config.toml
n_layer = 11
d_model = 160
n_experts = 64
experts_per_token = 2
d_expert = 256
d_shared_expert = 0
activation = "squared_relu"
moe_layers = [0, 1, 2, 3, 4, 5, 6, 7, 8, 9, 10]
router_score = "sigmoid"
normalize_top_k = true
routed_scale = 1.0
balance_loss = 0.00755
balance_bias = false
router_bias = true
init_std_router = 0.0194
lr_router = 0.000794
n_head = 2
n_kv_head = 2
head_dim = 64
vocab_size = 4096
norm = "layernorm"
norm_place = "pre"
norm_eps = 1e-06
positions = "rope"
rope_base = 37900.0
rope_fraction = 0.5
qk_norm = false
attn_scale = 0.125
tie_embeddings = false
parallel_block = false
init = "normal"
init_std_qkv = 0.0395
init_std_o = 0.00844
init_std_up = 0.0395
init_std_down = 0.00844
optimizer = "soap_variant"
lr = 0.00684
beta1 = 0.95
beta2 = 0.98
weight_decay = 0.061
lr_head = 0.00648
warmup_steps = 200
schedule = "cos"
final_lr_fraction = 0.0
batch_tokens = [65536, 131072, 262144]
seq_len = 1024
doc_mask = true
train_tokens = 624300000
steps = 4204
dataset = "wikipedia_en"
Below are experts of layer 7 (counted from 0) of a mixture-of-experts language model. Rows are named router (the router's row for the expert), down (a neuron's output weights, with its number) and show model dimensions 0-159. Each number is 128 + 32 x the weight over its row's rms, rounded and kept within 0 to 255. Numbers have three digits each.
Before each expert's rows: a language model's description of what the expert responds to. This comes from a sample of Wikipedia text that the model never trained on.

# expert 44
What it handles: The, his, their, its, 's right after a preposition like of, in, to, opening a noun phrase.
router:100158120166091163086115087107133124076149088102143077141081109159169125183162120108118103107136095123072191124117150153134061122122130123195105090123079098179049143200128098154138114173105122135156166159107135121141086079113090146184114185132134106097113137180164168178110113115097177126111137155180189151165136109106157065119125121132065163153115094130105128103129126146136150158088125115171128162149125088174114153091123154169140153063104168140138079115063164103173085127080110
down0:171096161068150110118209091134183162094139073122097125173119134128169097107081111116065131082137097135130191111141101101150126115147115176128080154120140090079183045143164147133118161104113155140114149141153133108142142176178083117191099108066178114100112074129139126109065132143125120076163129070122090165142149093124115174136172138126131169119113065111133093155133181141124171129058167090104099174141138098118122189079099158125129120104159131113133144152134111130174194158139090

# expert 23
What it handles: Mid-word pieces holding c, such as c, ac, ec, inc, isc, in names and words like Tus-c-arora, B-ac-helor, Pleist-oc-ene.
router:123143150125134138076110125096121097110196155104080131172113162162072157077146086155121158134071173128117141133152138182124129147091220098149166121164126084125134128125138076141093089130096105183145137164136048099115066117162137132163071129155135115124152158146103129139079088128151171158129141166093189105125139155148109140107137087088101074140084169172161137076103071064175115147167154172159135130156187125157172141164077122105113128129120148115101099099056169073099158114109129
down0:186093146105117149083140149089129111168096171120083127190110102164105141110199110069108134141115126152097071160103125132186078145170159137133151156097053084115088115079096104164119197135141125109070147157126167108107135118050142151118127154154163114134091142106069126144125185115183150158116089059122164171128134137180136156183190145085173136139117130116107117138159094060103101109031145082160096148140123104192116121120147154134125134142111099150127145121141099128076108099134134

# expert 55
What it handles: Line-break tokens ending paragraphs, list items, table rows and headings, plus closing heading marks like === in structured articles.
router:126157142137092042145113131129207131096184187062115150110102141094097123160105078160061119125147083127137155106088187167138103080100163136122086088094136118177111191133137137146130129137117133122162089149127121172156134069142157143119070124109149117139086230094174121100091151123142118147094079196143132174149131177125078158089120146065089144155149076113098132138125094049118133136097153166121151111119143088101186121170090073143133105122124120121140171134121167133105101151139113
down0:130112121079100106174134181159122139130115050115132083134117112103150145121119127171166086144123108155135127130153118112168115080114163131111159088062158135087114142126087122107114121054179079141052087127079090111121133153095146087105145092174060172142115114133104123142084086137080115140091135159086164122170124154148142114085121160170155100126130145089141180066133163113161122119203149132047161161181130196074096124128146160186136095151091087152110194103111108135141088133097084

# expert 49
What it handles: Commas and colons closing a word, often merged with its ending, as in Honor, and Athletes: or Competitors: in infobox lists.
router:173190165189147100186081071137186164109110132078093104119092159139150154174082139097150102127127073133129142058167133134091100101121069103148074084190137146142127088178129148200065115135122163183144154139135127106143137155205073137134153150096115095144058158145125150151093179076168153207099108139116145151099077171082143124130123126095104147154127119176087100131099129106131102131113083125152157112186143112167128138150100126143136082158083129115123151134104139140186115154121126
down0:083066082199088097123106136139118046132096090086106136071079122109135128163093094104156083106148140129103127141097143113155105136137180105134110127105109169138152177131092138149079140141106053115132114169055085119123128120124155111134133090153165147117127180113109160145157038088160113158147054113149135133080151110095150133110114093106148089114165110155182097137060074122144149099164079132079142110111145154136127139133085175172135108131105111073090107100171136146161105102199196

# expert 6
What it handles: Word pieces in Spanish, Portuguese and other non-English names and places, such as García, Silva, Osceola, and 'ol' in Portfolio.
router:163157159160146133095063103147113072111139108143188112112132055110113158126095111125125095076139147100130160133146142167101147171148133158153100112102114128103119130094147143147066121145164113146125144158139095164131084092176181106160152105211131140106146176189146117104105101101126125145134143171101186131117139130122096108139160072140108162115100095138099158052084157116163114147133110159101156122123084113120197087154176144164057155135104116067187050055113143065174091182110128
down0:186148112183162133123212140145133050167077107115115185091160135106183171135138130113141097186183126116178132119125123148202114091130153132083140092119169117108074173142110238101123155086134156131123049163162144153100108164123143117127103151145127150109134161140115123165142133125134118156125102136102121090122108167085146167078129182102146192115100163127135133062147111085101128167144089107097112113088134118165131175055147175121118155150167118123108117103118052104089122092133150

# expert 9
What it handles: Line-initial dash bullets in infoboxes and lists after a line break, such as "- Label:", "- Capital"; also g/ig/ag word pieces and rem.
router:125181122180093134074102096112113093091163118091088114136110117129124097122102164128124149089112118077065131060105158121171162113087080107121128159103128125096119141155096141163126158129090100172151047173151106110158172100145136142145083153148111146096175121150151164172090151160226133143089141131178195111203120149108103169077149084114162063147084159091080148133123131084139147163187110143136085120147155130122163159131188101103136129067119128113130147123092158123184068138102101
down0:104124074078086163107123160198118166142115150121117086088093103132080186113116122092132145179112147144135085117096130136144134121084117106194147165145139140163124140122115071076140138136075156121148097170141087115093144176082115118128072165130107105134173084082128140101167100060113190045136108142200121156080126161161096179081116149106152167143113120161161096088097070137154115113095107078094073119182138142140139161161101132116141123190181157143147151152116143080156106146067156

# expert 27
What it handles: Surnames or their pieces after a first name or initial in rosters, results tables and credits, such as Sp(ielberg), McC, Smith, Brook(s).
router:119149134080157135125062117115149103156118098143098143166088125104125128137094143182107143074098168114123122108114116127056086125095150129145090097092116115197127152151052158103067153125140086171098146184148110134105086132191182150121054167199139124122117209120149162129094103121136185178121132160133114172170158112109103125096149061129110130086131160129135188093131107101178145163127105173166093072106139099081177101077117115132137182129106115082110145069118150102142132175162135
down0:187145085174094105098111084120125140143111151071133122126139145174136141117139173152155145145136131085145170131122128126196173099054135118133128160147135098179107126113147129136135102116127138180151135061082083154097156138110090059093164068093126119158142159121119093104117117148117148066137121120162055112124121113107159110165160154160062191080119119101127121109025125029102129088134171071168128156154145123085074108161105163087107110122128139152119132132052065114116114146113135

# expert 10
What it handles: Word-final derivational or plural suffix pieces completing adjectives and nouns in expository prose, such as psych-ological, environment-al, abil-ity, record-s.
router:104178190145090114138141105118093141083124126087174130144118178116122140136182146123135100124093160127128136119160189167150109117074146138147105113125133140177140199167121096146104112125109081126085115153146083095060092053107136082175151143153127101114163146088094120169111140112184120145138150174104129113122098119121154083093084092077161086130152165194140108096072100117121126183168015144104148117194099138117133094121077112181137142153070165145202117132152127076147103123105130
down0:109139084112160138126163087116164183129124125095140124132168094160174095133089112079088125121108089146161118085138122116128135075130101141112107149101134118156164145194129129093144169116140165131130194065174183170131089150148129136196166172102083129071175143127151090163140108162068171118153119134105077104105087159111114102188126204161180161191061086143170142134165137177136157110141156080105149114147075126106138055130109135163139103116149100145152139194177107114115185097111122

# expert 59
What it handles: Middle and end pieces of foreign or unusual personal and place names, e.g. Raú-l, Rodes-ch, Phnom P-en-h, Borsány-i, and name initials.
router:126147130160134121143088112105141082154142111144137055162107152114072130099116094165111153115090120165140070124110136193082130141124124120143101107121093141180134118106125125146112122104158149154153181155185108119134109102131133106153076129149111157088121138180092123146062104095142160124125119161151110140193137184060082100125150056130141135113079147125090157061096067110164111137181077213175118185131115094158175099080102093154094178125053109142133161094125194094173138158086142
down0:075137169093060118133173087137129185183060087070144143184167155103112113097160156093110132145088195113150102161088139191119172137126142124153125110123170131171139143061117185156157108137114087114141145160135128103157141169100179112144168048170100102136101096157126131133128152114129176147114088138130135138121034104161086132058131161103105111130111125181079167146078107099103184127116104185113101135114159127120190118148149157143162101145149127162132136122085132105091193143120163

# expert 13
What it handles: Pipe characters opening table rows after a line break; also clause-introducing words like where, while, when, because, However.
router:089144173109100082165094095119170106094121068101131125173124126171135108103134140151086122079102144159095132083166152149121080191133130144144111055161092119142108167148077115191107140157101058121174140166167141143159095159122082103112067176125106179153142148118130157086110071089167171155173110131145154153153089204109176135130146132128099100182125093142096155101048170120173157166128105148091166093146175133129133140136080110125119107117104148109099152132121221094154098163102123
down0:138138117081110163174115144087134150152178124166112088133136135124143154155144108070108145175094111101107139190104093110161134093166099105081160075161123096107189130124157100119157123104118125038106153073072180113122193125127099109105135116134137122135116172086134152124123105116111138126149125152200083122172180088088158103075151170125074124109086135150110141148118096098068060103109144131143121091092200085131163110089170118159181171115164123186100164133184161131074106107190122

# expert 48
What it handles: Periods and punctuation closing sentences or list items, often joined to a word ending, such as "es.", ")." and "ing,".
router:147173110156157132157072127108177179070167116142099107149103186169113151164103137185064126069141162107109141130131145127118091169064174105140181086108119093110123121129114112137098091099137116099143062138139089129130111152142165135225093083118111096146110141128164153130089188152134179163127153149100116181097098155115114140093100101133098139126075152217115132068142124136124113202163168142197138124130117159170144111060139075123112118146085096074160151113112176121155111150110118
down0:170083127076200075115183159169127121122156044165094156159138113073087105095080135141137192092055183105144164177137101121151149140119145145143181109109062127104130131129127146152168104120112092094112152148137129127111093134123150152147130163165142151085097124170117135137112132149088115146156143116073165179140095142183178140136124134113188175147128093075127091142119148098101075145094079128172143127135123075091169123179121129075135169120058072105181084129161178129120109137078141

# expert 11
What it handles: Later pieces of proper names, mostly places, such as -ford, -shire, -ington, ville, the hyphen in Stoke-on-Trent, Town, Street.
router:118138121153158102128122122104129091105097104143106127130107125161166111148155161148129110091081094146163084141161150109082122144106136158161131110182105141142137152098109144141158116107138111199093093186118082170134127089155133101174094147207124112133048144169089175122089094158100163156150065177181138170132076128059092131083094104105137108119102134111088190124140089125132115123145138158230113097155089105153166154119092033112163174103125131062161129107092151123149095150135066
down0:143142158043187129133125131114117142094156120088120099122164122127104173212154152157152090085134206109136101184100048123125175153164096157173091151151128148126098153195123110173162099097070065118127164132158213130136100150133132178109129113112088145122152131099155113131121098130152113150117186216102119117095130080184129091120091182129107111162067115144123109142161127151149095077164134154127181116123090127114185103088155146101100115078149117131096143144127109190136135155127108

# expert 50
What it handles: Final parts of institution names and citations: Award, School, Theatre, Airport, -ations, Publishers, and opening years like (199.
router:110167140170074130197080111094114145125141139133136144167124223094131145104164110143052144034089136165126145109141155151124109131099104170174134118121087115161108143171111139129150155138159086168109099156157083157068117103139070115236089149157089131121151201096109093192119143126206110143155147135135103175161091128095089139108160097121141153109139144133113134052122097091135106187103102156127121152137097114156132118088108105100114151116092097080120109096137135058149127146132116
down0:110127125112177122062144149111148163189104147077149152125108099139127154073184216068134092137149108118162156110141097115088120092165112126208099190159116174119180102142099105144106156141146117121165168081106088142152114080173125118137114158138144077145147111129185165101139139154119099143151139165134154098179127103125159132136145151098128147121141088178112105119171091163117195073123120132137129112147079121145104152159115125083136135177163150054095105071026192131100120069118139

# expert 56
What it handles: Tokens in LaTeX, code, chemical notation and non-Latin scripts, such as underscores, backslashes, braces, Thai or Kannada characters.
router:076148165133119096165095102098145062132149113124152082122114119173088125114132123162116159114105091164108069115059145148110140113086144141157123105147079119169103138120143095158133087146141146138128170146147082121105083075151135084178089141126111154077136144122081129183092117080144168139188142144162118149190125172094126141108149097119138123143121160111062129057096073109167135138167063187166114181147118110185175128123096054139081156120060090123147160056115167098155113143075142
down0:142085167139164137169127082180154137192112121131106083147196096119129195156130120136117075095118149159125102063099159131159148087157096133104128151146152099213068146172112106104130113102114096131144161102095120152095086155158121123101185116118168081106095128147065130144083103083108124090114118142176129113099082160180103154138158093128166133121194167097126146194139103143114066110152142145196103089100117130123121113150084146131159149058149176124104127128134178172166107100171202

# expert 54
What it handles: Closing = of article title headings, line breaks after list or table lines, and linking verbs is and was after subjects.
router:111201175101100071174072107071144091123156135127117112137081121138107127140097084183085152097043128139113120124122164152136107164107173149155086130154125119163087150134144102140126117167143122127131145145126063147111089095183135136153106141154090134104150191111126127122073198110122185160112084170127131152149118178062146176103132070101132180152102148106099128065131085103172115167123098185127123151141121095121189111089093089106075157070083120114110095060090149104170127140102129
down0:128223085082128116074164156125110212169181137119126183125108155073153098116103139086110162129130172120073115121147085142143117164119116153094116175175070170045119135185173104109151150134169133146131128136118176135095136124124120142134131147044102118167132178154099129121134106130131093064183156117092152145072143147113107120163141110128092117168156102105192095124087167115102120087053151144136100159086151149113099123126119135067088141086125183111152154128177120130121168167141090

# expert 63
What it handles: Opening stem of a verb awaiting an -ed, -es or -ing suffix, such as prov(ides), belie(ve), sugg(est), caus(ed), allow(s).
router:112150150118040141122127080112162081073123144090124089182090124127134122109140115148102142138095161119126106118138147152073101116140132082134071116138072138189091120124105100166101110129098129160138111122106129116120079113158151132189134134129076099143151130129179110082127145126084168180112118131111126127165096121140067095081154122117157195091153181192162160168136123101129136228150159192084128118151099149089218144094187109081076177119129137110172106120108176075111098159103099
down0:163186103091169168131096088070209115180104176136130136131166101144131152148142138088163173119148152131161165079118171133109096133141155092144117165120143150103141155137187186102145167134170099112102173124115131067161091168074146100165112153163138164170061107128177125105124092111161119133178168144148143134064114186095108139106069095139186092132104115106133100141125087139105099152141139080134105130050082161181135047141103083135127167162141151123138164141149180123103080140093125

# expert 12
What it handles: Consonant-heavy pieces such as r, ch, gr, ur inside words, such as discrimination, simulacrum, grist, great-grandson, Chronicon.
router:127119165140089100142097108110166077100158116116115134083106129180087092107110118150127148137108124141093125107069143157064117145080162152104156140206145131106120176136141120142107126159104118127072101151122089142135147099170148083185123133200103099172130130160100143155125167066126160140136121194064197122136164162120150099135102078175111206102107087222129153104102172101144165133161094139124101143115179093098165121106120121126094135099123106126118157057077159160145105185079069
down0:140156132168108202081173109152089071171104091161105117166169121141132127134132142091118117184195119113139065138112154096118135080118045155137136136126136126113094121076100122076188143180171154135095126176188127147138126148149149108129128110142133149104094115036050109116130103098137097155152095140136140140103171131149101142095161143078153118117243120141162128102111143139092176180207145131113144095143076171144098137128116156151131140154144092109162165106136123110111159109079071